Experts of a small language model.
Size: 8 layers, width 192, vocabulary 8192, 36.3M parameters.
Experts: 80 experts in each of 8 layers, 4 picks a token, a shared expert of 64 neurons.
Training: a variant of Muon for the experts, 703M tokens, 10732 steps.
Below are experts of layer 3 (counted from 0) of a mixture-of-experts language model. Rows are named gate (a neuron's input weights, with its number), up (a neuron's input weights, with its number), down (a neuron's output weights, with its number) and show model dimensions 0-191. Each number is 128 + 32 x the weight over its row's rms, rounded and kept within 0 to 255. Numbers have three digits each.
Before each expert's rows: a language model's description of what the expert responds to. This comes from a sample of Wikipedia text that the model never trained on.

# expert 28
What it handles: Prepositions like of, in, to, for, by, on, from, with that follow a noun or verb and introduce a phrase.
gate1:102069151183076155079119144091106168121119165086127138149096053117157169132142164158158228134130101128112117086143097055116146161126106133073140103162074163173139113133121138122124157130150126121122156136138105158111091113158157132136091107120135119093134091073133117158229115081137154188114145114174144074083142193104137090144140097134146146135045072143121099155094142129087132100103196130128098132141076146161161082142084164173150098129140137208122124135131146165073096098110100120101132200148107124159144120088099140120115075127133077136148065157120142112158148156129080183
up1:076163134103142123150074088143102184120136082207099083109186095188158105104087121098102153094127127109126127125160128127128116122112091064175171170134118133073132126119076063116099116052118141144154120119190151124111145148133085151130105107108088148135089119179176094144150100155129144095108129122104159155108138129160064143145088120131077131096127089104151160143096128174093046172146095121099145156120133139176075150109176122090113139126120134077123150137133150146129208098127144109134160197142092143156103151118074121117159073106140168079092212198077177092147135076141137157
down1:129124107131159114126138156141120103135079067130123083113095145177104147108070097133116118184129131185049140147132120129139138123171143157113148083053096164077182150081159111136148137130101134123117117129102180089132124124165175117149083125156202101173105113114051100135081143193103116075089140124076168132173157112140111183139093140189101137056061164097102095118124116143104180105172106159078153115062131183149158158122118100167091122126093133115093136119162144105140127145102176171161038098056167117177141144143105143131133105172113101118104101124181136132114171151160124124
gate2:147177137122092129074113112162202120083098167165087142168124174145138124100126105066097137073135091199179120080114098106083131126119127132146160114128069176094103091081153098142181110139164129123122134146128165108091095114160135130124124144135106123187175136151122177050108086137122110144129111128082171148064105112213107103116078071100111131136173111109117127113054093101093128136187184113100104169097122157118158163112192148076168182124173140103139145153124097125155125109102101061096147148104045159138073153166152130106130134100156118129154137127166121168125151170148108183
up2:139108131130120133102086104087144126017097155164092134137127083137114086069087079097125145150143081128156150105157127100073150055118207109138148109158110167110077124087103117175135100103132097137102117161154131070092091119132125164177155139115092126135111126149160144042173094172099100071130097070094139148104093105186132139129111122092125144110163155131113134109069116110104170167143123186075127180136111150149162126072129163105141171114149143121080100109101144155182106147095107105117142133133084149136086119152122057088142150079156133170143123094092033161160148189153125156
down2:153112161136131152144099141156176084102088136142123098171110145129147148090100138155127141089102158140107153111067123170137160098087143168159123165158130168172086099148154168162174191159145130127151255152124084139154170123128158085108133143144134172114162110141073135078125129139143162129128131114128067139119122124120072164143106114118155173148180117132096084086089147133144103202176166129102072177173080122182119082099181127131147179152121167121144157121141195105155170113147086076123146074119121150127156105162131117103130147075159158099146165146201130100187124207127104127
gate3:083177104139108133115142134214092138119153125149158021127158137139153171123136217149069077141142162115143130109124140118147161180150167161112125123163083123133141162112112122157164123095142143105136123158093133162137105124136145147116137155162102116171064131130163137089116125128188134090133077123188129075154081078103175125093078125113061082170133105114092082064144107117149099128135163134208121120137147086165142147174069172083123146155111140146191103175203116078134135065087173161144183119139101100101178142092087133131156090091088119145117114122146136117085161099116124130
up3:125088130155154124123086065089137111121162080113101171144052124106142128145178119115126130066137157102145079134191122082125111100096091179143171133149168139194107124099147164104109158175137099153131118127157089132100120110062129143145097106105146087100138111077113141176095100151128161112115117137053142073145152148179089142119160105150204119165120162167173139137074158114138128088129169117067142108089113149147134149067099108088096102112142106194066098122064126131118168156158153147098037103135151100171121147085109122143121148167142120021149178132093128148082153108100153136
down3:127104205116134152146111139126124108154113106138132127167128120138164114208158135171164131083189137114110108142123138161132067168164100175145079121099114052122145064132120122180198111159098187129109142094134129117143094133097125169092118141080162167106113159143078132059065110101104160110133170167133115140111111063143103094159120116154180075163141090094123151206147163056147122129171132122105121092119199155108090141126133121146153087089086132107113061125089147123151187143114128077149130157209096130120055094119115062158144097081117101139137125105153075140146094113155122138
gate4:070103126139102134115094231100165154164169092105126145122145164099090147147115134105063150162115194106087175138149156131124161109105151135148154141169143085083184176114060160184129169135133046143133159098119102127172080107117146116124177133103104122097135134152150117121140144101110112106134087126095119106095170159184162128103092170102089103163125190109078174154095104137086126116140168142165174123113136130130113154155146141132074082178146129206105078101138133078157088137079130164160142085184099142148156134133068169106067108136131092192078158122135082133174139130134082158
up4:152149131141153121181140110109117139084137111153088108053132101143101147131122199112095151129144158127143149103118126091084136095106166153158196185081146159141107196102093132134086151162126123157129152117132092161110094094146121151073128131132121168169131200128156140102154140131124177161151086093105063117110062119090050153125095155151131120121214165134083125095117099119159096134154136149148187123132169143072163131225108138111127156098110135084111133115195152095147128161155124154146059146124143145035146173152072130106120116142105105121098160070155102083204155127113173132
down4:168129136128126125171092174133154123121126092060183198105059099120134173153131153106123173096137100137123101112146153127162127097091126176126165081189147107096133151109034099119125078105157106119133160099142110133159121124094152160146188120111129115133101162116121091098153162173151080083109090127084129050161103097103100126151145154076168138203078155135152078162132134112081156192128159101102094158141107074085151127163105087181101138124174131163124088146105087206123084106177108173172091091119152119197164131157102128094148101108159107111177146123178124176124120118102155157
gate5:071156143114119189166065115125143159151141123109097101110168171117114084134082122158126103206114134148157147110131081120110168132109181069152160125052138194133104149114184188151133091115102119133166139120184169081068119173125150109124162143137116104173099174182110073192111156110187179128173129079097117206160137121151130121143100152135102092128109120118121126123103096182100140106137130134154175167144090133062177135152136119136135150159108111128092151122130161163074131169157158165174135104112060194137092157121087143134152081120131154177069121129139119069151079144115135184
up5:191141110174113129100142170173127172147130147120120047165119155126129146196103105127156097144079067134131121124110159157165116086131116154122135112147130166157199072103147058106081080121189162085148097037091143163138063100149127113102153119191155085123166124100153181058162139184111121158168105161135139158140164166079153102119134135115150148144122125097139072159151094139168114147139106070133091123127088128148159103101134119153110147198129137130178094143103186066107157082119089142134144201135147096139153103118116175114120079188147105123137153119070109146136093130160089120
down5:112224096102156085085142170144083165125133100105094131136143139140157148076108136082129103071171143163126104176170168188161138140097106112135084169086139159110118061150176148085172104096129115107082149137164150127163157139117152105093126188124203100076133088113099109102159135059163091160125103131115172163168097115164138127103134088073116110114084138140123160157062142087097157070120123120124097168163132093124145157127130177104084153089139107117093103168149114194102055131100098105056127119163085118159107115146148173129133135172135164108138139140177205114121143167105157093
gate6:130184143088121151070161204123191172128067092181086152123125136108098174135150108108153150112184134136121178181136128099082106189128111123027134141148075170166127128125133137146084130165142111093106137136144126097146186117085130148164154158123191123130081131163079139096175118124039148173140154172165134139085145088125122133141087118105116116119157134174159139135158179083102111160154130129159124089144107067211115130154105094166127142090153085148084132120099138174160162138131150108079138177045126076160153162128117133161118129075110088149130160080174120153139124092107145122
up6:110122165146112157110113062151072138137143105134156113131107105122182132106133162129102072146110079132104130146139084093057217087134141196106107190142154142140088113134097139198111081101107116148138137169134089132193160129139090149108192093131095162139112117143193162148157147105071184147144054080137112058080170224079120158121179157166146149132124178131172117150107114163120094149108166181145101091140144120145128130096142100114146117108139104116135114175108136149180138108129127142133075097127091076108154098197090115052093173144125131131143140110099130096169158141141120167
down6:101087169098131120101123141159157129137060139143091146148180143170133143122198084148167191182150080106112188127117148139093140135105148081173129092109113147107113168137127146104120147135158070094112130115178103165100160081141196154066097183130156112131134179180151094123126093183160085117099123118178125098177135068140107093110087153104171116082129165134093144092125134112154123090119074146129071106126159146135086090096107149113098173084119107162137187084143095142115117138055146072082133143153133141138136129086168083160127069085119128148120151152087218122113176165182123090
gate7:081088117214135147215130100214193081084135097155153128150092158093089143175177126142140081135126122126155207118137138131122095115107135145072125135137140129213095094104079147146153151158118114123102126210121103134103085109100080145104053110141133077135087103158116134114144140149165143077133152165153122132166096155144111138105147113101127104132144162093146124096103167108157160096084164094078127132146123105168128164090130109169143161122127110081061164179064169118127064131150138139139169096145144102201124154116081080146118201131129149136077135118142136195125131138112111136
up7:129157090149122131101204159198166136095108126103139105113043157122102184130150127151091101070205160109141111093112131135136135134123109081121146176106112083167081094148164113118146146105160139153193133138105131126196132115106194185108088131062104148124103195123145143186165103073161112155141176086119149155117097109118123117133077094128099154106149139145122134098077139115108116080142122076124103092197184147172114127134087108081156156111146114142088135128171085112179137127181088086133121185094174125119111154124151128166124119084087136098132158141103155131045188064089126136
down7:127146182126145150145107132120139116144104139098128085171134109052121130162130165137127119141158102156177120131121141119129149186132152156126176144144150154087164113158141130074128114111150135086066133158103116165121159096133048087076157130155133195103190100098133113152093116100100111093183097140151195062189146235131072112160083151136161127144115097107185077157115126139138107110094172074118141164115122142089155181095202206137103090123139146136154115189125145161126165146136116125164078107160076111084153163140144107137091095152124150121184103128165138193135064126095161148

# expert 32
What it handles: Byte pieces of non-Latin scripts like Arabic, Hebrew, Chinese, Korean and Bengali, plus spaces, dashes and LaTeX symbols in tables and math.
gate1:104125114101062118156053123108122114139168051142111141124087149091117152155180103088139134167149142114072138151119171131087145103135031136112144150119080138141086110126196086097101112152198089143090129075180101124096094162119152100074159115114078143166129124126124160094104165110153141126085103107195157155118170151132150106113119157084137117119137106089117125163144107099124139091129209149120188160140135096184061121056110145087109157157075059166109120119124153122169120115102137120183073112147075136143096090130138141118140132152083147083194137184116164114181086113143108101
up1:104155074124154153172174132131137124188099136102105149139134135088139175148146113135187187162133122156102127112160062171131112122125129215114116148200104108119103163144099183193133134106105074127093126068080116145146139194071144117102074152129153095119066106100186098115180107104108119062142136172139146155152115157088109156098092153110189060128131170135127141171169105173131135097095144120098174138096162076124102123169101119084088143115131082087110106129167125130102163147149104121225156124107143120111136160173122141125115123097113127151173117165108105150201124077060124097
down1:193138195114108118133156157078143104136114097161124070147087138114139068134163131110114102137121079154185189078127147077154149099109091121124175092146062095152105130082140147138082102118139118153089109059066103148071103121129079153102178103138095134129148158144143135125116107141103140130111068126115084077069150119114143103050174115107073148134140209202129108116125146074130159149087114185152124123129119108117139112158079139103115165067079122120099139089156053171078136104164142172140104077131154127127115138163133098172109209098133149081117122145130133174142129083172144121
gate2:130160083100093141200159145117115159156135120111160153118086152161102123133141143180165131103128089106102145157152152118117157057105118149142145127088154142121138090074099139135135115076106181097145144162120192165125084077153202166151136065149120126073130174115097122156091129135108042095112144111155139150101134134147112158152102154051137104127143150067108120120116151069174153148116123194156119148066162133164159074116124101154099171079124087195137125147127141140101094110127168119092156151077104159048146131086126114144132153130130146136120129096081086045151177180186201125
up2:058118111137103169116132106165107131115096168106192149139116071080090106125179168158173125140158152110115101107139082110176137168092118125123153148066120177172089146141096165141123173083178136124084105123149141097065176110116198115132082138135098155144140106114094096107130159126114127100139136200172102191092121069144171133113072109057084102119079234175191119108130102104153106082149163163135135119175196085152116160139132173152149065105102178120142144116098134139128075108140110081083154107076151109142108119140110126145112149067114104136121168154131087116160113113147129126
down2:136157150144102148148144113154101085183177122089118120147157102190085135167120113101130146129162167138117145085116129116157109094131132148092100139102134120146092094130080146243155127153114138117134145135145124091160146167127171150120193140112162117139128103105194119120156130174124118083133132136128118195100121137125105117194165092129159150089100113164118098122148088123172072173194101093168122181082142089082179178165095168097140155185186105136158071058106083128142095109067136120201120130196107085138096122122146156099144047137089134154134107123071109196151118123131172131
gate3:124101176193100156103154158184122095101094136129050088151130110218095103153087176129193143093147204148172130103093147138156133148081108100142115102153188105115127142135126124063155120076082130157069169114102128125132094147066169125083137099106151152132119097124134143115112134186137110162194164150154126142090130225124179132126092203155137129111181093122156130111097098126123180096068156111113115096104170106135091116167152156182139124087119110101115106145120152149099105092147147134164091171119155097152126110139121084138113121196137088080131063149120100131183130106157092104
up3:107135161109071115088168126123143103112139158129116131223176117142103128119080160177180117115116136100133113147079113106118120068084154126153124134166109100104141206124117124100181140165119103151077114109087107128157095172155144072105146088138155211154098035145133136153095058097083121083122133093153148158113091127117156082055084180103100124092138108073179086109133076187123133155133153100122117105121149150082138118159172176121141126083031108122140164125157101125082084136127155134130173154099079114146177097183102173089116092110131139124132113152099156135155130102154116087
down3:131076184060081089110066117170145108091140184168132135150142129160098204178116115075101098138126114139092114202135091082190138159135125122144096129109153157143076123186173139079093149105160183114111142118117115158058117135138151153136157111097147205135069097144089166052138130087122132115132157177116142100146135148099135154102124113144207092148144068100121085096086161089159090105159135145152081120168104148170097155153106085073123109132181111097132135103152102107114160122133098089115123141148124122197103112150127094096147086090103183113103158156200106087148099153124114121
gate4:127127129138099104112121192144166136115133183205113112114198158098187156144107137066137156143133144152113093139111155134127237147148111160069126094078090177142185053143137150116162127096108115163150112080130146088098110118162085064131103159121113100180130181180075083173117170144141160163107125053126149134120141147086138111190149077172122092166164112115120176103141069136076066133093141079130121116164130139146122178110085159115162101134097094151151131166101155151187168121143108126160139130145141123122191163110124146137173142114117129103111065137106130143121109193151127094
up4:218143200078153118174093173116192217142191078219185151120110156117119089188169091149165126135118128165152100140082164101131111156071137189155148105092149178108122104113137141146153110147142146110137082199099126092103120129190159103134106123160138117132100186078087154138088140124109112105136176089137109104108124143109103111120095185107113151151142137083102202145153131102139123074103126090136128143130176133167081137125124141101136158164186103101136119102133205105120121152136117087141132172051172118151131162089094182120111112122099150148150135126116146120126102128111180155
down4:076139097089137082087126126136121134155158100163158157147158184155115154120185099148136169075064090096156122100133134134137129076178178160093161181123144113163095108143148116104079034090123098112130126129110190116164104091129126135080138128159156170134106167190095072113148148099096199116054164137161136118057139138154060110099118089147125123145124163120105129161125154151157153154138071185142103106082136121108143104158131146119114161151107153131049167158067102119119071111159087132164111140153095228117128124107128100132090128122112119148126127170151124069183165119094076127
gate5:157108151134123129037137186182105136077142120156117137161111159074154141166137147157105145105180124125122108130095135130172067183111072097187224131126153163135158125118089153120139140168122177218140118109103115102094122130105100063183125133133156109183151079149128093111138067115146134181096104122156107119094087186116114121144097143145091078140077126111148171138058124127125176103157181108103109130140151066134132038130120110125113116095086178153126114115114123059133143108142098084117055127142125149111118116117124141114125179119181126129108167130127126143084124174177067072
up5:096108083113161110157180133122124133102139089152141090130120129159133179212143143082134069184111135116132142123122144091102118093200157105096117120133092114138170171150112168135170129093120107101130120173161068115100145113135151193092171110111089146097151192133066135142067148165116153122159122171089164141089154150121148157174127094135147099177047164151085070154156084125157107064078102169146114136121106146188136139185085166106164165156109109184146140070101124162178107176152101118155137137153144054111140110173094115186129149133115110134082136121079156151168161109135151066
down5:066176116124089129072143132151101125164158107115147167126134099104162077097123147115103122162120161173117151126112118164163175195182131114124174120112129100202104107196185117113127139157102179114141104156157126125203172119138132137099129157118151109145078124103103128079147126083110143150087102178125118173170097104081121131137194092105178142102134126178070100113122179109129129154167070146092137170169121123100126149107133104229122092124127125128148146160099129174109142176129139083106204114198159086155132196154047110133117140148128147094133057176171140182119145136133125097
gate6:103140067188109102207127102250141134117147149100136107121141132131161149189176126147191143052098115131072132165157112066183131126120074127094110152142138160089108143136118121143120137086115127138096116131121153113163129156112158139121128154108174122135108116149153145087111120152154104063085134080143137139150098183126197179102121166104139137139132113129114100159133140116144111120130127022177149131142143132129095123124096126164135187068079146138129155124149121108134120178097125088104157228095126105118055078112119123142125111173149108168101089111067102104178114188148170177
up6:142079181141095116087132160058076104133137080137103166110078146143119115103129059135115126147158082119091110102070173189111115186135131132129185200122119149151130105072069096163114111122176182137148114115097061131132086139103143104105095086155048148103140175163104156163097169114121164115151143086085154119113159163110145126143131164160136121190105104112110152087161125141151085185162154137109148130114135117117144148100210122121111136238098069096158145145148094122129105175125161137020122082163122112114140159145145138120149127101149165140138104155134144138168133073140097118
down6:089158097109144152093120135111192112131130108175152134160063111146089143149160129136113097142142129141156142135113038103080133171139128170096189140120093072137183100144115118089093162091135167067153137079068128058179104170160138103135100042100120133146119111087141123125135122121116133205148067149174134151098126115164173106101126170138140155148157121067141116120000117087073136141143075129092059175163156093099101124145125157138095135116135137144143128157077155144084145135131123110083161140111142123140176144170115159109165075116160137098134124123117111144098085149144149157
gate7:142203135125124110100134060193120096131105119112145097066102147160119146114067131132111168033153113134165140124098138097113094168107059092107083104126147147132124143128221148165113148179090186100086159078109074154138110139126122097137142189134103176164092178123145140158130085181118162164128134146170114155156140106187150119144163115132108087064150086115108128167097159111126101108146139077138148147058147115102151198136056120132176122110170106137108105091147166089146111094103153119096105108112180137100162117097122112117194108121086150115143169131106129082152152154060178106
up7:171106104119057157123155162144112120079182160117137223097165139197142168129207138164120116162127134115132156106147082100115131140127123095120113140099166105097162158110114176085120179118110165107118190141140115135133122069053161171143129184105112145187085147070167090136130116160111146101149113135165133146131078091181135109176146173106138126156104154086156051173108132108141082131154060163078157118117119073134175083162142089161126164122169142167091143087088159113154129167113111089101164132153128107141089103127120121098159135105080143139165143146092084085200167108129125080
down7:115128197035159128173131154177110090123168167189115115093085183150161138183124144124087111126129141132134151138115119116085074088168073140161086185103145116143087101161104126148163152152134123085090081135144123112152113137160131186163165126110140067087179179150177168117119090123128146082131157145213136068080193158152074075131098104113108150168112138106139137119144127105195139151142120090166152122147149148125093135156118154167139137138136148123162115071167050075119110140109144161114139147096123103147159115135083147120139198113167076116188073110128119180092138085112115157

# expert 61
What it handles: Bare spaces and opening quotes or brackets starting the next word or a year, such as in 1966 or "Yelkot.
gate2:136158119166087120123141150152101097098117091111135164061097157129142133112098158147126147140130163132120134130185130186085087135063147167117121130153093130111178118216102135191157183169133155116097131147127122153100095092094164102174106135147131133090185100115121125166138124126131123145111116125143137105190143112156060077150137138106146155137172105128161152104129135078084139120180175081169082086095115079097074151104052126123114128124083150170149123097118128106147211150134135187111064132096184162133119095075069147112130123194114096099193143091109083136076092073128099201
up2:151141059143151095158101096144099126090142138133086208159138138118114086109123124081119114124140051110097094081092082126132106158137131130139115131140210160117135115112084100127148105099113087148146162079163143127145132167159134137097129157077126143116075188133190148141171166092113126133095200113182160059124117106152155119124102145090134098117060145131162110211184150160130122122136092186150162158120112135153089072169163124077075166090129183102112178153167161121140089144145161078128183119129107071167104158144175086123116102067156143142130081154156151110178181123137159154
down2:178178067132136117178130157146036150074107160124148127200099171122118141143088078166136150145134091132168153171095093191192078088131073122154086166108123167143081195116170137165151104117134147169135127091057130123163179108118133147129156086121129063115155150145141184117127175101138108090114186141147122095169194090121133168124141126110135121086161103105136143155155121078134154114081146149104138161167138133113179130178091119178112150129107083180077113156104120107189138144142148081176125130165095154121124139075120166105125087177171139151119105114045147151111136128171143126
gate3:199165085055132127104184114104190129106134119107120121127173109171105138101109095087105049085133097119138131170131133133141105109139116155123181169051123121234135172174154164062108152122152177091112137119157139110147077033120145096139130092130159118110107123131114120129102125103081122097103123084132141132119148139163101107122166113132132142151084124133170133107171169110113169142156110140152157166139124088117096141101072057131109102129158170146165106126102110145125155077152124099133121192164136146135157108148167099063110104144103080099173092087152178087077174206156101179
up3:221124061095188131118160109171184089085089135100099062089112133172102140148117155121111058136141112127090118167113140129111081106092127160112146144083119112179141173182118138102119111140147159083127118078172106113159056062132103138102114127148114156143160137077128141154115132138089100135109066080136172118105130129206160107120194112137123132109093102110111134141181110106132133149095135149172121146167094089113133116134052053134130116108179162199158084150058151115100116094124133090135147179156105137127132129130146089087121104168128089072139118065174156115083135156170108175
down3:143132126131166134179108175104127129131178073101063126150179089163125115160115094178104165137075056093142198186114100124132081091130094104117122133108102122088137204131073157125141165127148042134080114150133107137143109119177062126096128086093115147142143158083098138122132172096180108137122043171178135072130168153160197105153130146165148158155143121118190127142165124108130123159201146165172119117166140113118132149044110089178190120106128115174156137100092143143105112093140077109117121148117128141107138080115106142169111160126156137105115116082078098175159118147100148100
gate4:162159140171102148117102101112130068085174103121145177132195169089117116156150184166143069026165094174097139155130144096116119140139179141127155082071107161157106128150068104092141159108127138170114125083168106111141127137145177185082099080160113036123135154079133122096132132166147104117060138151152140136120129179084127152151092167100163130159146094124185113072140131095146200130145162096161151108185145113129111111146111135134143154141149076129159141126135140117161089157118051154069114049123101112153132109135127126102120140162126057103160078161123101117099135122132091068
up4:144182145154132142123107054102114176149152115138122072154169136169129172192160137169061086093129146164088045140150116080139099175147142074113109083093114084196107086148113121111127094147135163095099148125123150095138053137171104128108126122131156167084131106102143060105105104111113118159111125123138101179159126173115178124107135136138157132114176080146073109074137161152173178100111125118113170148154083153118118141100184142153161104165094043170145141127089117145123134132134094072087087112139156163102117098149084133166127076120161166117176065205124112148110137133146165075
down4:104108143174083072107110115146089093114139111115152129088095136147128116076118137155092102110101136095102135159104133123125086105087113142172068103098107149123125138120143045121186139119043108134192143198171070148135155106134140122159144149089078192160107093171084080081093115073147076154133161142170128130162152164147138146130140188086157209134155100103094120111094110157097147102119176117095091066154083133211097115121214143131153149110101160115185090169081094095107116116121096081135092130160153092120080106155116081165138092135117116108126129127114139114105084128188121141
gate5:173099092111091124122080118187109131174144161052155089077102170101127094073129128111106151125147090146166112101188160123145126118125125203155119153101178204159165125132065096113127089139159122142098141102151099149130121131124091095168126136122195095124168104152137115068150069162115190159121138169145158137167143184103029130094092123129158172144150159129156120123117163140129078112162140072071186115145092115121136134131141105141100143146203197135123086151140146102132136122093114107160166129121113116148163097145091146104118232103092096117051101118112132124131099148162139085
up5:129101108123110146142139160106170119105171115240137137129127102103174102123131136156088122150132145112187158140130139126172120074117099146206114148085117075121106148130131114170112162118140092134109162166137098118108136119113084188184171078169080105179081157107066099189088057152054143083134183131105127107122147069152106112116137089172120115115122144044147189132140096134152109185129159144149134142136152140127154158111119141080107161105090152141156133139174147175195108131113141165117134151122138130137130151119121129077127149095134158150181103169218158135157092147163224103
down5:104181096118159108096118125206153138115159152137095121124141112137135093132142175112103151214115100133076095144157109116178053073139084158125110171159131084104118101208112068087157140148153145126152115110127121152117141185085171178160067114090132083149150117126113140128198092133155116170113159080126078119090135156112110136157152145098089138131158164092123166138105099170088077136145136104056125080162142096143181055120095172102146135139056121160141140119097132170107134163177136165075139133069171114123107123050178168159145157118135167122127140105119100170136109153148095177
gate6:131131129163159111134147173142107170179143112127164124141135111192114104098148117117103112147077104099118196170139119134114117148096108123125134104099131098156136071109207149143147188104095160176128165174092131130098136118051188115113122088138186145159147084104077142154114121069110095145113194171121130115105140140073073128154082135063124091126103112122147140144129183151156168119098113113166169099055157081194114144176108095091116128125117139133139136169131104127101180152179102146124164121116152155124136169137145149170169150190078137026143116126070166092160160166124131041
up6:144119147117101145089142105209149069113149115174110125111152120045133132101151124069102106109095172170122085113124143112087171122141143106159161135111062153092152172135086087145143113091166094150148105072177132117085102186184080142134078081144096094086173123117154119152111084173137093132097114126157117107106116135183144097130191112121112161124199144170142091116092085133090126131108116061135106130169079100087128079126142117117142199124100117072167094138090152127173128098093178124043103172102139132180119078103080133102141116140141090180107152099170064129129122096157115147
down6:117096119080128135144113112128093050142082185097189081161089165141074145127146103164123149121155199113112185147149162138169098112100157123166143211109110119185209109117144099118169136133108142070072109127131108143133153126148122148180109139060143151102050158107179055121134062154137139099092074105086175142132135156165180151129132126185157120161103128196156138104122130112144104194138160198089118169178107102099129139097116154173155122157143152113104219083125090125120124097139116108114089098156111123151147136162151108101083131088156132103133141093117127123123171113108148127
gate7:102139142131132183157101132140140110120124135161113085154071045124084154151135135046109111138156136088108125105095177101174154164120100211118108147114150174155114090143091184105092140162168128146105127127179139176128171128097131110151143140102114094089142099231157115113137113135107088134118063186120106179118115163169138153104092103149111191118076132117097072119064108120154139119130118082149163167097150103138154156111136122160126109162104077111112095164078161123145173181074103087179118127162068164082094081212097119152091108110156136121141138173091147137078123113118104087
up7:152117082108127165093105141117126140120144098130121191177130174136131117205166100150114181140120180193115122121112099069131122076149069105127126142179179117144077150159127082205159142090142146106080120136144084125127090109198136117046160163121104126128112157100089116157143145138117128170133100119133134084123126120127114126146124103188106115166112069126094128093176126160088158132057111124085101030133178154087078132149112135138131150095134199141112156158162161147126087096139089141156148085146176136163167161121129130136088112139179140058222149173144170164096114150144120149
down7:110078159132160070118068154137115084087140156139147144166078148180151078131149114125170104131124154181175105085107075103137086142073080177167111144074098105107173097096055050130125152124118104108181086168102106141117143124135118129136148168104103139144136091111173153121106146097183133091150061103155111116087102116144099141127190137132077159145132202045057120098115125098146125175097074091087104135152111137145152157106105114089125139077159184105095170135155156116160132158116183120108153102108140124168142157134126075102131140121061112124149112158105180132095110135192092175
gate8:097180126139140111121161163118200177167155138185183131177134201144135103079162169117158113084088107090098155151089095108092123184121122120103161112154113081200138127145193187124153158149069137184092168070115172147081151107174115121136156185149120136168126077105120144165141184153139095098119082122164168107120130117129141097117149149140128081199113165101067160109128113187184122124134080127187078140095148162101134137145149109138121144093111087069144136104105060113182105116116139055067113127102135108114146145121134076153120117169152157160169093145144131154105123096108124122
up8:109142089107114095147163169148183174133106204128128207107120168142094153103181105111133139090130132153098138137112096125082123144135089100146165115163125130142198178130120161164146154116053149107156158141119120103077153115089179087097123155126139137106161124113143127127187138146119108136141144128123177132126098095144106105137126138142123099162183080115137120105128163114168174130120067122166090225172116172130122089166071112144081133142033120188130145130106119146086110078127214115085159127126140093119210153153144148074120114180155129181203132173110140100101172184117111115
down8:155077119098114115177158126167093155151097123090161125120143137159104112107116112160104153121068152135113110120120121175109075177169080154183138120133110112115181150155073089089159129151131070106156108110144159107158153146122109075135126162160197188114105159092120057109170131170141163128123137160090090201118165134099147136091106140123072123088087090129103136148152121119060111124079104122105063094142117101147127102125113109163118151138091110124131137166118140105037154124103191108127142069113113127133157112151113205117137110163027064178100097161141188077090093133154184121